config.yaml
d_model: 448
moe_layers: [0, 1, 2, 3, 4, 5, 6, 7, 8, 9, 10]
normalize_top_k: false
routed_scale: 2.17
optimizer: "soap_variant"
lr: 0.00187
steps: 6038
Below are experts of layer 5 (counted from 0) of a mixture-of-experts language model. Rows are named router (the router's row for the expert), up (a neuron's input weights, with its number), down (a neuron's output weights, with its number) and show model dimensions 0-63. Each number is 128 + 32 x the weight over its row's rms, rounded and kept within 0 to 255.
After each expert's rows: "comes before" lists some tokens at least twice as common just after its tokens as in all text; "gets" lists some tokens that make up at least twice as much of what it gets as of all text. This comes from a sample of Wikipedia text that the model never trained on. Tokens count by the router's weight.

# expert 30
router [178 143 114 106 109  83 158 127 128 152 147 122 107 103 110 210  85 142  93 201  90 135 111 132 145 127  83 191  59  75 112 120 104 138 129 163 109  97  88 129 155  74  88 130 160 137 125 118 151 107  99 173 139 140 131 102  74 174  69  77 114  76 126 143]
up0 [170 101 182 154 112 140 163 166 138 124 119  98 102 127 105 128 158 167 123 138 120 112 171 139 110 122 107 144 141  68 148 149 145 166 157 124 133 123 141 134 104 175 113  92 113 155 110 151  49 126 138 143 149 129 119 134 116 151 180 176 134 164 144 127]
down0 [124 183  88 102 143 114  87 107 159 119 139 130  92 159 125 135 170 124 175 138 116 110 117 114  81 146  68 171 206 144 125 100 141  60 157 166 143 103 119  78 162 123 104 150 159 154 153  96 177 114 133 127  99 144 150 116  48 124  88 130 133 178 163 140]
up1 [165  91 152 152 134 141 108 140  56 128 120  69 140 197  97 126  89 130  94 116 116 121 145 137 124 129 136 132 160 138 116  85 131 124 156 103 165 130 128 175  59 120 185 145 114 137 116  99 140 152  93 122  92 141 125 115 130 112 184 150  97 153 132 138]
down1 [106 112  68  78 126 114  34 122 111 104 159 145  95 121 181 116 100 123 111 171 129 155 157 133 121  64 151 151 155 168 146 193 116 119 105  97  99 123  69 109 144 143 112 111 194 133 116  77 157  67 157 130 121 150 117 136 112 119 144 116 174  72 196 115]
up2 [181 143 197 115  76  68 127 125  76  99 108  90 133 103 127 140 142 147 117 174 132 149 151 132 171 152 121 113 121 144 109 109 112  68 126 152 108 173 129 133  72 161 153 119  48 166 147 122 145 134  36 118 142 149 101 124 127 133 149 157  95 148 140 149]
down2 [127  97 124 127  86 159 160 125 192 153 130 141 157 153 125 139  95 109  97 100 138 145  88 118 118 103 133 167 142  51 155 112  77 111 117 106 112  30 101 119 121  95 175 119 137 120 157  89 207 121 109 161 178 139 177 216 112 132 140 129 147  80 143 163]
up3 [ 98 133 191 133 145  91 112 150 112 142 107 137 107 126  88 141 120 132 162 148 113 102 136 134  55 156  92 103 115 188 129 148 165 166 108  89 133 175 110 171  72 150 114 108  95 143 119 118 167 138 108 110 195 116 132 107 111 142 126 147 133 123 133 122]
down3 [173 167  75  62  95  82 136 124 136 142 112 131 144 125 138 171 103 150 178 156 172 160  91 153 153 192 189 158 141 150 104 122 106 133 154 203 138 115  79 111 203 160 104  57 151 105 107 100 107  98  61 127  81 170 200 152 124 113 159 104 103  92  93 111]
up4 [142 124 164 148 165 146 163 140 112 122  86  82 117 159 104 136 107 150 120 102 204 121 152  99  52 119 125 153 156 177 127  76 104 129  75 113 146 188 106 119 118 128 125 124  87 139  83 137 166 206 139 114 138 141 102 148 145 109 115 202  78 142 136 112]
down4 [122 125 106  73 118 112 131  73 135 140 128 106 150 164 122  99 130 134 186 132 140 120 102 133 161 101  96 145 179 108  82 139  75 125 166 146 150 143  98 115  90  64 126 134 151 135 122 141 112 135  89 152 106  92 181 116 188 131 125 179 107 154 114 128]
up5 [125 135 187 170 134 123 176  99 151 124 128 146 121  97 132  94 123 169 148 111 186 104 209  88 132 147 129 115 154 153 142 122 160 141 146  78 147 138 105 130 104 122 133 113 114 127 168 104 116 121 143 145 130 123 122 116 120  38 199 126  97 157 125 130]
down5 [101 112 163  89 159 145 149  87 152 105 102 110 132 142 115 154 103  93 100 109 136 134 111 159 127 102  89 168 125 118 107  93 158  92 112  97 183 148 105  79 178 127 179 133 117 143  99 128  92 151 125 148 113 122 107 150 132 138 170 163 197  96 133 133]
up6 [148 123 184 154 144 105 130 185  81 119 132 114 103 153 108 177 135 177 104 158 130 111 124  83 148  91 136 144 185 143 147 121 183 133 124 114  56 148 123 131  96 137 129 132 108 168 161 112 133 111 115  83 120 159  46 121 126 116 161 215 111 100 145 140]
down6 [118  93 184 104 144  61 134 144 102 102 117 100 123 122 120 162 175 159  78 153  87  73  95 163  74 122  99 107 130 147 108  96 111 141 123 162 110 205 130  92 163 128 158 173 137 148 167  95 167 185 144 168 134 130 140  88 169 165 122  83 145 113 112 162]
up7 [ 89 156 171 121 211  64 111 159  93 109 102 110 110 106 144 133 101 146 128 145  99 171 149 140 116 157 114 137 133 180 101 173 115 108 152  98  91 166 130  99 111 127 192 104 114 118  79 100 148 109 132 122 130 155 108 153 140 103 144 193 134 109 148 163]
down7 [104 113 134 104 110 140 193 102 139  88 110 152 171 117 137 108 118 152 126 123 147  60 116 146 160 128 133  76 100 130 150 181 110 146 154 123 129 149 123 154 120 141 145 111  92 120 120 129 157  78 140 107 124 130  79 109 160 129 133 181  77 141 131 186]
up8 [148 156 175 192 145 133 125 108 155 195 178 131 124 138 100 160 124 154 138  76  67 123  82 106 110 135 103 111 107  75 143 158 118  93 109 150  95 141 198 137 124 108  61 131 162 102 127 121 141 150  99  97 112 118 178 109 127 135 131 182 139 202 171 140]
down8 [127 111 135 173 164  92  47 122 142 156 157 123 143 142  67 176 166 168 149  85 127 192  89 101 177 125 194  83 135 145 124 121 112  80 156 128 120 113 180 106 162 133 125 118 132 131 173 133 160  95 131 155 156 166 160 108 105 124  96  79 113 139 169 146]
up9 [137 135 160 149  93  81 122 133 115 127 124 105  99 146 125 124 151 186 128 158 190 131 152 146 126 215 160  90 100 124 124 163 142 150 123 156 131 172 152 135  97 135 197 110 132 132 157 103 173 113 118  70 123 135 100  88 180 140 188 139 154 114 108 157]
down9 [101  74 148 152 146 116 150  82 180 156 208 137 170 138 125 122  85  95 140  27 120 131 121 148 122 133 147 112 123 108 122  97 124 162 125 124 147 167  88 173 116  97  64 109 115 121 163 113  84 142 135 153  78 179  98 148 116 157 131 151 108 128 128 107]
comes before: "0", "1", "9", "5", "3", "4"
gets: " ", "2", " and", "3", "s", "5"

# expert 31
router [107 132  94 174  43 130 129 137 140 112 146 159 143 158 170 202 117  84  95 146 112  94 127 149 118 181 173 128  84  96 167 130  90 116 136 111 119 105 162 101 138 105 170 165 135 163 169 153 100 189 160 150 133 111 183 110 112 134  89 155 141 142 190  48]
up0 [114 108 177 191 140 149 126 122 122 114 163 100 103 146 111 133 151 154 121 115 113 114 110 130 132 146 125 106 151 145 176 115  94 117  96  99 126 155 126 144  93 108 143 123 136 110 118 113 120 131  26 114 152 123 128 113 148 137 185  85  99 157  91 131]
down0 [112 133 129 125 151 100 127 156 127 152  89 150 144 106 112  93 126 171 179 143 111 144 156 141 134 154  98 120 193 120 204 130 130 104  99 124 140 130  58 127  99 152 166 146  92 156 120 116 229 148 125 138 120 176 148 129 130 137 137 132 161 116 138  95]
up1 [ 82 160 176 166 179 119  93 126 134 109 131 113 134 136  90 120 119 168 215 119 162 187 127 100 131 130 135 112  73 173 124 204 116 154 101 171 101 160 143 181  50 100 135 147  76 107 134 176 112 133  74 129  75 123 129 139 144  91 149 121  92  91 104 108]
down1 [108 126 163  88 121 140 121 111 105 116  72 159 113 110 160 172 111 115 136  78 136 121  65 140 118 140 119 106 121 146  65  75 117  98 122 131 180 129 101 105  61 134  98 153 129 105 117 150 155 140 123 108 170  80 106 113 126  95  85 108  76  88 166  72]
up2 [124 107 176 163 121 142 129 113 145 144 151  89 127 133 142 147  91 142 139 132 103 118 147 167 100 147 125 120  87 154 144 114 139 131 117 147 155 162 137 153  79 157 128 105  82  88 148 114 182 118  69 112 156 128 119 121 152 129 204 104 131 102 117  78]
down2 [ 76  92 106 104 197 160 178 111 155 132  61 144 132 109 128 117 149 120 116  99 143 196 123  79 128  74 136  52 117 160 130 174 220 140 141 173 185 171 146 138 110  81 102 152 182 124  93  67 132  97 145 112 113 150  59 114 131 179 172  94 169 115 119 160]
up3 [116 108 180 146 136 120 120 148  96 127 215 109 126 147 122 141 119 151 109 114 135 148 126 155 146 114 100 129 172 175  82 161 152 172 105  37 128 193 126 145  91 133 141 113  91 130 102 132 103  92  76 126 166 133 126 127 130 144 176 203 110 129  98 165]
down3 [117 101 129 166 106 111 174 135 102 169 130 119 164 137 126 123 120 140 107 168 140 135 128 133 149 158 187 105 134 127 165  62  59 122 119 173 136 183 102 126 136 106 147 132 110 135 116 115 109 176  78 126 168 134 104 121 123 113  85  76 152 106 195 126]
up4 [103 152 191 155 117 142 139 183 123 101 158  91 131 144 124 167 133 117  92 110 126 139 177 125 103 149 161 101  97 149 136 129 123 158 177 115  91 112 112 160 121 139 142 107 102 150 119  82 111 184  71 135 112 148 114 104  95 130 137 143  99  99 152 120]
down4 [ 80 131  99 100  91 116 141  92 179 137 121 208  79 147 181 117 160 151 151 248 158 113 139 107 152 130 115 180 128 106 126 127 149  57 170 164 160 110 109 147 124 122  58 127 124 127 164 157 108 145 119 103 136 160 184 102 104 153 118 117 134 135 160 128]
up5 [155 123 153 177 126 141 137 147 136 142 110 121  90 107 109  98  99 174 143 112 144 133 180 128  71 150  97 120 170 168 135 141 122 157 121 134  88 150 102 108  93 126 173 137 147 150 153 129 156 107  68 127  81 126 151 143 160 177 193 106 127 119 156 108]
down5 [150 113 145 161 149 137 145 151 141 128  83 159 135 137 138 106  98 100 130 154 121 127 144 174 131 218 123 122 131  97 120 118  93 112 116 143 113 134 101 147 125 101  91 122 141 159 137 197 161 102 148  92 143 152 153 136 124 107 118 158 120 114 126 142]
up6 [195 118 156 184 120  98  94 111 119 200  96 110 148 141 111 116  90 111 117 174 151 140 123  73 131 173  93 130 114 141 109 184 147 134 152 144  81 131 117 127  76 122 147 190 148  94 105 135 170  93 114 103 137 123  72  36 167 154 176 127  98 120 140 201]
down6 [109  81 133 123 158  71  93 115 104 109 166 137 129 136 115  97 165 113 144 129  95 104  71 182  75  73 142 170 147 145 129 136 100 113 155 142 134 100  87 100 132  92 148 136 147 140  65 165  76 119 172 155 176 166 139 145  83 166 161 118 187  89 170 128]
up7 [154 160 168 173 149 150 145 152 108 135 110 133 140 130 129 105 163 127 106 115 132 164 158  78 115  79  99 125 135 165  92  77 127 167 127 135 134 149 150 156  94 156 160 126 116  96 107  61 122 125 114 109 144 118 126 138 156 155 144 126 170 141 195 127]
down7 [ 59 155 176  85 133 107 112  98 102 103  84 185 134 102 131 104  78  96  97 140 103 112 102 145  94 114 165  83 167 160 117  53  85 145 121 148 160 132 149 103 150 113 128 144 136 104 117 173 109 140 170 109 141 116 115 117 150 158 150 165  72  72 103 103]
up8 [150 135 136 134 114 120 143 139 135 145 116 107 126 199 103 109 124 130 126 138 138 131 193 193  78 137 139 100 179 167 132 149 117 142  89 119 126 136 125 130  82 138 188 114 106 126  90 131 147 113 134  92 120 128 143 155 153 111 192 120  82 142 109 167]
down8 [147 183  82  91 131 131 123 166 117  61 146 133 105  91 105 142 124 144 124 137  72 107  88  95 117 163 120 116 137  73 119 167 167 112 173  86 157 129 165  88 131  95 154 113 117  39 140 176  85 155 119 213 139 136 105 100 123 171 184 141  62 152 145  91]
up9 [177 122 117 118  58 147 165  89 100 158 115  89 144  84 113 101 138  94 135 137  98 117 123 131 123 121 147 169 125  90 140 110 164 108 157 175  69 145 111 195 113 161 148  81  82 143  24 126 115 111 110  91 148 107 152 141 127 181 188 152 131 147 120 111]
down9 [ 80  91  95  82 162 170 176 120 136 108  90 136 117  89 133  96 158 131 129 155 174 133  98 132 190 158 115 139 130 104  96 141 114 117 158 217  67 126 115 110 174  95 142 176 188 147 135  51 148 164 138 123  94 148 156 140 125 167 113  83  99 120 115 113]
comes before: " of", ",", " and", " to", " in", " for"
gets: "s", "ing", "ers", "ation", "ed", "es"

# expert 21
router [159 144 123 105  83  54  90 176 159 189 132 158 133 109 126 184 156  96 101 189 134 125 145 116 142 186 140 139 119 112 159 139 118 112 133 115 129 118  97  95 118 124 138  80 170  85 107 159 179 171 126 194 109 192 144 181  92 140 118  93 126 129 121  93]
up0 [128 147 147 129 165 113 104 119  55 134 127  59  77 138 122 152  87 150 142 109 117 189 144 143 137 156 136 132 153 140 148 139 130 133 119 163 131 179 126 124  88 122 148 129 110 158 128 132 146 115 145 128 165 113 150  58  67 129 133 184 122 118 136 129]
down0 [129 113 175 105  95 168  75 182 120 137 135 228 146 103 133 172 109 158 119 120 143 133 154 141 130  99 124 138 112 133 131 132 115  88 126 127 129 125 119  97 175  77 137 191 139 151 139 133 110 116  50 166 119 145 131 152 192 126 121 136 113 115 153 207]
up1 [110 105 150 145 151 110 133 111 125 123 153 100  39 155 106 129 113 143 126 116 132  87 134 113 139 111 121 164 117 104 150 184 138 148 132 141 120 167  93 153  88 129 163 167  85 169 112 114 160 138  86 113 191 126 138 120 136 125 171 178  78  98  90 134]
down1 [154 135 112 211 104 110 117 183  93 134 162 135 125 150  92  61 140 119 117  80 171  88  83 127 122 135  87 134 172 154 133 126 125 121 202 132 132 115  71  61 122 120  92 149 143 114 103 161 127 125 112 130 162 205 133 174 104 127  67 114  78 181  54  66]
up2 [ 95 105 196 156 146 120 168 127 122 107 131  94 113 146 138 110 127 133 117  96 101 113 116 114 121 140 161  98 165 141 113  90 165 124 107 158  94 180 116 139  90 116 162 133 141 178 135 130 107 162 129 157 143 145 138  64 163 146 157 186 169 131 128 151]
down2 [112 100 144 151 113 103 119 106 187 114 158 154 141  92  84 159 121  95 132 118 120 128  93 121 115 164 102 119  86  87  85  98 115  96 152  97  70 158 118  71  88 104 102 192 149 101  90 151 114 122  84 127 145 112 116 141 111  91 136 112 103 109 117 184]
up3 [141 124 158 133 132 187 123 128 103 104 103  75 121 153  90 119  95 173 111 139 163 137 185 132  87 142 100 159 131 121 210 155 112 136 100  88 105 135  68 159 114 164 169 130  89 158 121 129 174 183 105 114 134 160 152 111  94  79 175 173 116  98 102 132]
down3 [181 106 126 145 105 105 138  97 128  83 120 111 114 127 158 112 185  97 117 127  88 175 142 121 103 148  73 128 136 109 113 171 133 133 148  50 165 106 207  99 156 110 117  77  62  66 167 152  97 125 196 144 142 159 113 125 148 128 151 179 115 122 166 115]
up4 [126 130 162 156 164  95 158 146  83 130 131  46  67  64 106  92 146 166 160 163 149 109 160  95 110 167 103 130 115 146 172 113  91 147 136 108  77 143 116 160 125 102 142 160  63 141 133 139 107  89  83 135 134 137 124 132 164 122 167 140 120 123 166 184]
down4 [108 112 127 136 187 128  88 122 106  56 126 164 173 152 141 147 172 120 134 115  93 113 110 124 106 172 139 129 119  98 185 111 114  94 118  89 134 126 112 129 219 104 108 105 138 102 137 138 119 161 143 197 122 167 189 200  95 162 110 117 194 123  39 108]
up5 [128 147 166 157 126 123 127 123 100 119 108   0 120 145  99  89  96 187 105 141 159 143 183 139 150 137 135 117 141 122 156 123 130 172 129 118 130 146 144 149  63 128 161 104 133 160  99 121 133 119 126 123 163  97 121  79 127 119 170 137  90 116 127 117]
down5 [161 138  87 106 185  97 136 113 104 164 133 132 150 129  70 168 159 199 176 125 155 159 108 126 148  90 122 136 134 118  55 139 129 132 156 149  83 159 136 186 108 127 134 124 147 159 121 110 146 137 156 175 111 170 134 147  99  45 107 152 142 121 171  84]
up6 [110 115 197 173 126 125 126 180 101 152 101  99 116 124  80 121 127 144 155 112 102 111  87 122 111 151 130 108 149 133 139 134 140 119 113 145 121 144 128 108  91 170 152 159  92 149 122 115 124 139  92 102 135 121 114 159 144 132 149 124 125 127 104 125]
down6 [179 126 155 131 101 238 162 122 124 105  84 119 127 106 165 114 126 152 112 149 103 110 126 136 159  47  95 127 142 119 115 125 127 154 146 149 141 141 185 185 122  96 113  90 107 164 106 138 130 128 115 114  87 118 133 215 122 155  87  70 127 113 103  61]
up7 [ 75 140 216 177 143 153 147  96 105 157 151 109  65 147 152 141  94 133 145  76 132 142 149 163 106 118 124  92 186 108 138 187 171 168  89 129 152 158 150 130  68 123 157 118 128 120 111  97 111 117  69 101 159 140  92 139 140 166 141 155 125  99 133 171]
down7 [153 197 102 125  90 110 140 173 154 153 115  64 153 115 187 117 105 104  92 186 113 206 159 124 110  85 158  46 119 171 164 132 128 143 104 101 111 119 118 147 176 178 163 128 101  94 135 114 135 112  64 122 123 103 133 110 141  87 119  39 116 126 189 138]
up8 [174 107 159 194 137 133 124 152  23 129 112  91 110 145 118 101 169 170 113 165 158 157 171 121  97 117 139  58 140 190 147 129 132 150 163 120 104 156 180 165  80 144 181  91 131 141  85 113 118  86  89 133 112 174  80 132 108 118 153 168  85 118 159 167]
down8 [149 123 139  81 118 163 117 142 121 174  94 108 148 111  87  82 154 163 151 162 126 111 152 107 148  95  89 112 101 189 105 117 141  61 143 127 151 126  77  63 120 134 138  91 118 103  60 123 127  80 106 128 168 112 174  98  92  96 104 137 129  89 166 121]
up9 [ 73 104 142 210 145 102 149 124  52 141 180 101 132 150 133 137 142 164 119 140 119 154 134  96 136 132 122 116 102 150 135 148 129 139  96 164 107 188 146 118 102 158 136 110 134 142  97  78 136 126  51  87  85 102 118 170 130  94 131 128 107  98 143  95]
down9 [161  90 128 149 151  96 175 166 116 129 114 109 154 118 159 145 104 131  38 117 128  79  63  54 175  77 140 145 125 114 144 142  71 109 103 109 146  64 122  94 115  78 130 109 127 120 153 137  46 160 110 131 117 108 170 140 126  83 144 103 109 157 174 142]
comes before: "0", "9", "5", "3", "4", "6"
gets: "2", " |", "3", "1", "4", "9"

# expert 4
router [152 130 151 157 120  90 162  97 164 157 115 156 140 139  91  75 173 141 174 134 113  50 112 182 136 121  82 163 112 116  94 119 121  77 150 228  82 115 154  87 174 160 110 161 162 120 124  94 144 115  98 183 128 138 128 181  78 138 103  77 183  98 164 132]
up0 [138  94 169 113 138 152 124  60 120 142  75 107 130 141 167 119  89 127 129  70 111 129 148 162 112  90 124 150 141 134 129 118 171 154 103  84  91  90 114 158  60 168 203 149  91 103  95 154 117 146 110 153 114 100 103 108 164 139 166 183 116 122 127 151]
down0 [131 179 125  45 135 115  66  83 129 125 138 151 104 126  76 195  93 101 117 124 120 113 138 119 109 127 205 105 154 160  80 136  71 111  99 177 127 129 136 151 153 154 142 119 245 120 109 126  31 125  73 127 153 141  92 138 135 153 177 155 146 110  70 159]
up1 [119 120 221 139 163  75 190 103 138 141 133  44  79 128 112  71 131 215 127 150 148 112 110 102  91 126 136 118 161 161 138 155  97 108 134  74 151 173 106 137 121 112 125  91  96 118  84 139 114 111 120 120 142 125  63 129 134 120 151 118  69 114 100 106]
down1 [145 151 146 123 142 140 148 146 140 135 173  56 114 117 121 129 116 122 136 172 155 162  92 120 131 125 119  75  83 105 112 139 152 113 100 148  99  59 105 156 160 123 141  60 131 161 142 146 150 129 118 121 151 129  74 120 143 112 148 124 152 131  89 115]
up2 [155 107 158 151 125 136 126 124 123 133 122  82 147 145 139 143 159  91 114  92 178 143 134 111 105  88 152 160 110 208 123  74 118 125 124 128 129 198 160 142 127  87 118 108 143 127  72 145 150 152 156 158  92 166 137 150 150  68 176 143 136 118  97 136]
down2 [ 67 115 150  58 152  80 114 137  78 146 102  84  85 125 183 116 118 216  93 163 120 181 120 134 155 139 114  61 173  98 104  95 150  87  90  71  90 120 106 113 134  80 143 114 102 130 125 135 174 104 112  97 121 162  97 169  82 150 148 147 106 134  96 144]
up3 [102 138 175 141 117 121 108 118 102 125  93 105 122 122  84 121 157 122 213 126 152 131 129 135 121  95 143  82  86 108 147 129 107 132 128  82 158 188 136 175 124 160 255 143 122 114 115 124 141 120 137 133 134 124 122 126 132 148 179 109 124 107 123 135]
down3 [139 141 171  92 110 145  91 154  89  76 125 129  92  95 164 116 134  76 135 159 130 109 143 109 130 114  97 146 131  68 168 154 137 176 160 138 138 156  92  82 142 139 107 103 123 100 105  97 112  94 118 119  75 131 138  76  99 156  89  81 166 132  90 151]
up4 [106 128 147 179 138 146 111 120 104 131 118  84  81  87 138 137 100 182 114 120 231  83 208 115 127 151 173 106 117 134 108 139 128 182 123 162 151 179 118 131 114 137 167 101  85 108 157 143 132 142  96 126 149 154  82  70 138 186 205 131 127 143  87 151]
down4 [125 136 136 100  94 116 111 150  34  58 155 116 148 114 132 128 148  98 120 113 143 133  79 136  68 155 119 112 119  53 134 156 164 128 158  79 125 113 117 147 146 195  80 146 214 134 131  75 106 128 136 111 123 138 116 155  72 119 146 117 135 125 127  77]
up5 [149 130 194 156 113 125 114 115 130 123 161 110 119 180 139 157 172 189 123 134  82 140 126  59 125 206 123  55  97 116 156 150 157 215  93 136 118 149 152 186 111 132 119 121 146 115 158 147 189  92 131 131 137 187 132 110 187  71 167 215 141 143 174 169]
down5 [123 159 158 113 132 119 156 118 135 150 116 133 101 102 125  95 128 138 136 113 121 116 110 159 105 103 147 112 119 223 122  92 120 145 121 111 213 135 172 139 107 182 128  99 124  97 187 141 132 129 172 128 162 145 172 180  80  81 103  89 117 146 103  89]
up6 [124 128 157 143 159 153 146 122 107 151 126  88 144 120 122  86 101 187  76 157 100 142 169 109  74 125 164 120  85 101 142 100  97 172 111 133 114 147 145 200 127 132 129 153  74 114 170 160 118 178 145 121 135 145 147 120 126 103 159 151 115 112 112 133]
down6 [107 128 109 154  58 109 162 135 124 120 166 121 132 152 163 165 103  75 103 125 105 113 145 107  92 100 183 121 127 146 124 137 146 141 145 170 120  89 111  92 110 131 155 130 145 118 144 127  65  19 115 130 142 128 139 140 116 121 109 113 143 127 126 114]
up7 [101 113 185 162 154  87 141 100 141  98 134  86 145  64 151 132  73 126 135  72 112 112 158 133 114 162 137  90 138 132 140 117  95 172 104 122 113 218 125 132  84 104 219 165 128 120 133 131 146 118  88 105 106 143  87 130 144  80 198 177  37 166 138 180]
down7 [148 108 130 170 111 113 151  89 150  75  41  95 163  54 179 128 169  62 100 155 147 150 157 135 184  88 139 120 162 148 152 137 152  74 125 189 102  92 129 190 182 162 158 145 122 148 116 114 200  95 189 129 146 123 145 139 134 131 176 108 118 176 108 126]
up8 [179  82 117 102 108  86  93 156 147 154 154 117 168 109 145 122 113 176 107 123 192 180 126 156  92 129  96 167 166  99 142 149  71 156 104 128  91 132 115 175  95 184 136 166  99 136 159 129  84 110 128 119 110  95 143 152 134 108 135 152 131 116 155 137]
down8 [170 119 108 101   4 139 149 128 142  81 105 152 140  65 111 106 129 132 165 137  85 131 120 170 138 156 174 168  89 125 157 126 107  94 102 100  90  74 149 155 137 119 149 140 123 108 115 119  47 107 202 137 116 155  86 159 122 129 117 146 113 152 133 120]
up9 [107 133 119 154 167 129 159  50 136 143 157 160 143 127 112  65 112  88 164  97 139 112 209 109  68 122  95  98  84 171 163 180 208 120 146 142 163  93 223 125 110  43 147 140 125 103 120 116 147 122 115 151  18 103  92 129 167 161 138 127 132  93 180 141]
down9 [140  53 121 105 114 137 174 115  50 162 174 171 155 133 117 175  80  82 147  94  97 152 135 125 130 185 144 201  81 100 122 100 125  73  90  79 105  73 147 112 107 158 123  74 100  47 175 163 157 122 134  69  80 121 137 130 169 129 158 139  96 115 106 115]
comes before: "|", "-", "==", "The", " the", "==="
gets: ",", ".\n\n", "\n", " |\n", ":", "."

# expert 10
router [173 144 113  87 206 136 109 181 100 142 222 117 132 117 123 163 143  77 103 142 119 132 105 116 135 170  90 149  98 104 117 124 179 143 143 116  93  63 134 123 135 105 139 143 124 153  68 112 107 179 131 125 138 163 153 125 169 168 111 145 161  64 155 122]
up0 [ 86 110 174 145 138 158 136 124  72 140  97  90 146 144  95 101 121 139  87 136 163 147 164  97 123 139 114  68  84 136 147 182 103 144  89 109 138 135 125 127 112 185 152 144 102 133 131 146  92 111  68 138 124 134 127 143 147 120 147 132 111 123 132 100]
down0 [ 99 153 123 135 152 159 127 105 144 136 130 105 103 113  98 153 136 171 126 128 176  97 156 106 140  87 124 135  99 142 129  99 144 101 122 129 123 129 133 170 159 124  78  56 108 161  90  95 147 156 154 139  65 118  96 134 108 148 156 164  53 117 172 174]
up1 [100 143 175 131 120 119 132 142 109 177 134 125 151 162 132  96  71 128 124 126 122 123 124 165 156 137 129 115 113 127  82 128 147 164  92 115 147 115 134 174 128 132 123 168  96 147 136 129 137 156 130 157 127 148 142 108 207 105 125 149 146 154 124 125]
down1 [142 125 147 161 118 147  90  69 153 153  87 107 177 125 201 152 115  75 209 181 191 156 130 130 116 136 186 170 178 115 121 105 122 104  93 147 150 107 121 113 145  37 103  99 134 170 176 144 106 191 103  74 159 178  76 163 134 158 125  67  74 106 168 121]
up2 [ 99 146 165 183 101  91 153 114 140 155  85 110 137 110 131  99 123 182 121  79 134 123 136 110 145 138 131 129  91 127 139 114 135 142 128 128 123 132 137  95  68 156 180 120 114 150 138 106 145 180  86 135 140 116 101 113 155 124 169 144 122 154 160 162]
down2 [119 167 117 142 121  89  70 172  76 114 124  76 126  90 101 231 194 127 105 143  75 173 109 109 158 109 135 101  90 110 140  83 131 130 142 128 128 170 150 132  85 104 106 151 111 130  71 108 124 199 127 207 114 150 120 127  89 100  92  64  74  79 168 176]
up3 [159 174 129  72 116 174  93 108  98 132 174 139  77 126 122 173 156 149 171 128 117 100 137 139 137 130 159 104 168 107 126 114 159 112  92 147 170 129 179 150  81 112 107 106 133 154  56  95 171 106 114  72 112 118 132  34 145 125 148 123 178 194 138 138]
down3 [111  96 140 123 151 154 121 138 148  60 118 127 172 101 129 117 124 104 150 133 134 181 117 123  81 114 128  80 161 123 116 156  80 107  91  95 132 161 124  38 115 100 123 166 127 125 162  93 135 132 112 125 150  76 148 175 123 107  84 107 124  71 147 121]
up4 [117 142 175 155 143  88 126 183 155  89 120  61 113 129 117  91  57 196 140 125 118 141 124 147 159 100 107  85 165 113 143 140 113 100 109 111 123 149  95 139  87 134 181 165 118 100 149  65 121 123 172 188 115 141  92  81 128 113 143 148 120 101 117 126]
down4 [106  86 128 112 121 105 110 164 130  81 156 137 147 123 111 122 155 142  81 123 141  88 104 147 164 131 118 111 143  93 143 152 153 170 159 101 158  91 178 112 133 111 108  96 125 145 195 131  90 129  96 178  73 112  94 155 103 154 150 145 117 112 113 119]
up5 [ 79 121 136 134 108  78 150 113 127 111 100  73 111 120 118 130 158 152 150 171 158 110 199 107 141 122  66 122 114  81 125 120 114 110 117 122 132 120 118 160  93 196 162  82 113 127 130  96 115 115 110 121 105 181 139 122 116 146 176 117 121 168 118 105]
down5 [ 95 163 109 139 154 118 166 136 144  70 115 222 121  81 137 122 101 140 165  90 141 127 147  30 121 114 143 135 150 119 125 154  92  84 173  73  82  78 118 121  69 123 109 124 121 100 123 138 101 134 131 144 142  80 174 102 120 162 139 133 142 152 130 110]
up6 [126 121 193 160 129 144 117  97 159 173 129 134 139 159 165 130 101 141 161 159 115 129 165  98  94 146 140 144 110 138 182 164 155 111 112  94 130 155 144 111  31 123 130 107 112 148 178 120 104 142 104 100 162  88  96 104 102  99 150  95 109 136 125 107]
down6 [108  93 136 169 125 144 117 141 121 118 153 105 112 175 144 129 118 101 136 165  99 125 106 110 106 130 124 126 117  94 116 154 151 141 163 139 169 208 116  65 113 134 136 126 129 126  70 149 116 143 125 139 146 136 138  37 112  99  92  82 194 142 126 104]
up7 [139 149 151 181  62 135  73 169 115 130 159 127 125 101 135 113 186 163 114 133 137 102 148 133  75 158 118 134 119  96 176 153 114 107  93 130 148 139 136 161  61 115 138 117  69 124 118  85 134 125 144 108 123 162 119 148 103 189 157 123 141 130  75 187]
down7 [130 107 122 177 123 126 154  91  98 169 145  73  69 145  71 143 103 156 158 155 157 147 133 128 198 141 145 123 114 135 125 142 115 101 154 180 130 134 105 142 151 157 125 120 107 150 148 157 120 114  57 132 159 154 164  82  93 147  98 101  61 152 152 110]
up8 [123 117 179 148 158 151 156 144 131 173 126  62 132 109 167  89 154 133 186  72 143 127 144  73 107 165 144 137 155 210 146 142 137 102  90 120 129 123 118 153  77 154 140  37 105 129 139 126 126 135 109 138 123 131 111 128 119 117 143 144 143 141 125  86]
down8 [105  72 123 121 134 137 124 100 103  81  70 147 125 140 115  88 177 151 127  93 127 117 135 165 131 112 102 116 132 136 115  74 144 124 111 193  81 112 138 110 131 208  89 160 101 162 159  99  98 143  77 146 153  73 102  52 133 118 108 133 146 130 126 101]
up9 [132 182 160 141  83 106 132  84  62 144 168 100  52 127  91 125 132 169 107 126  88 139 131 155  96 155 113 127 128 119 115 111 127 113 149 117 125 171 110 134  55 171 117  90 173 110  98 101 108  62 112 137 129 122 156 112  64 122 136 123 113 143 141 140]
down9 [155 124 148 115 113 115 143 131 104 162 110 125 130 196 131  50 143  92 122 148  82 167 153 178 129 121  72 157 129 110  82 140 186 117 151 172 170  94  61 131 108 162 137 164 106 108  69 126 201  72 134  69 136 125 124 133 113 145  67 163 125 146 117 125]
comes before: "2", "-", "1", " century", " season", "="
gets: " ", "\n", "|", "th", " in", " his"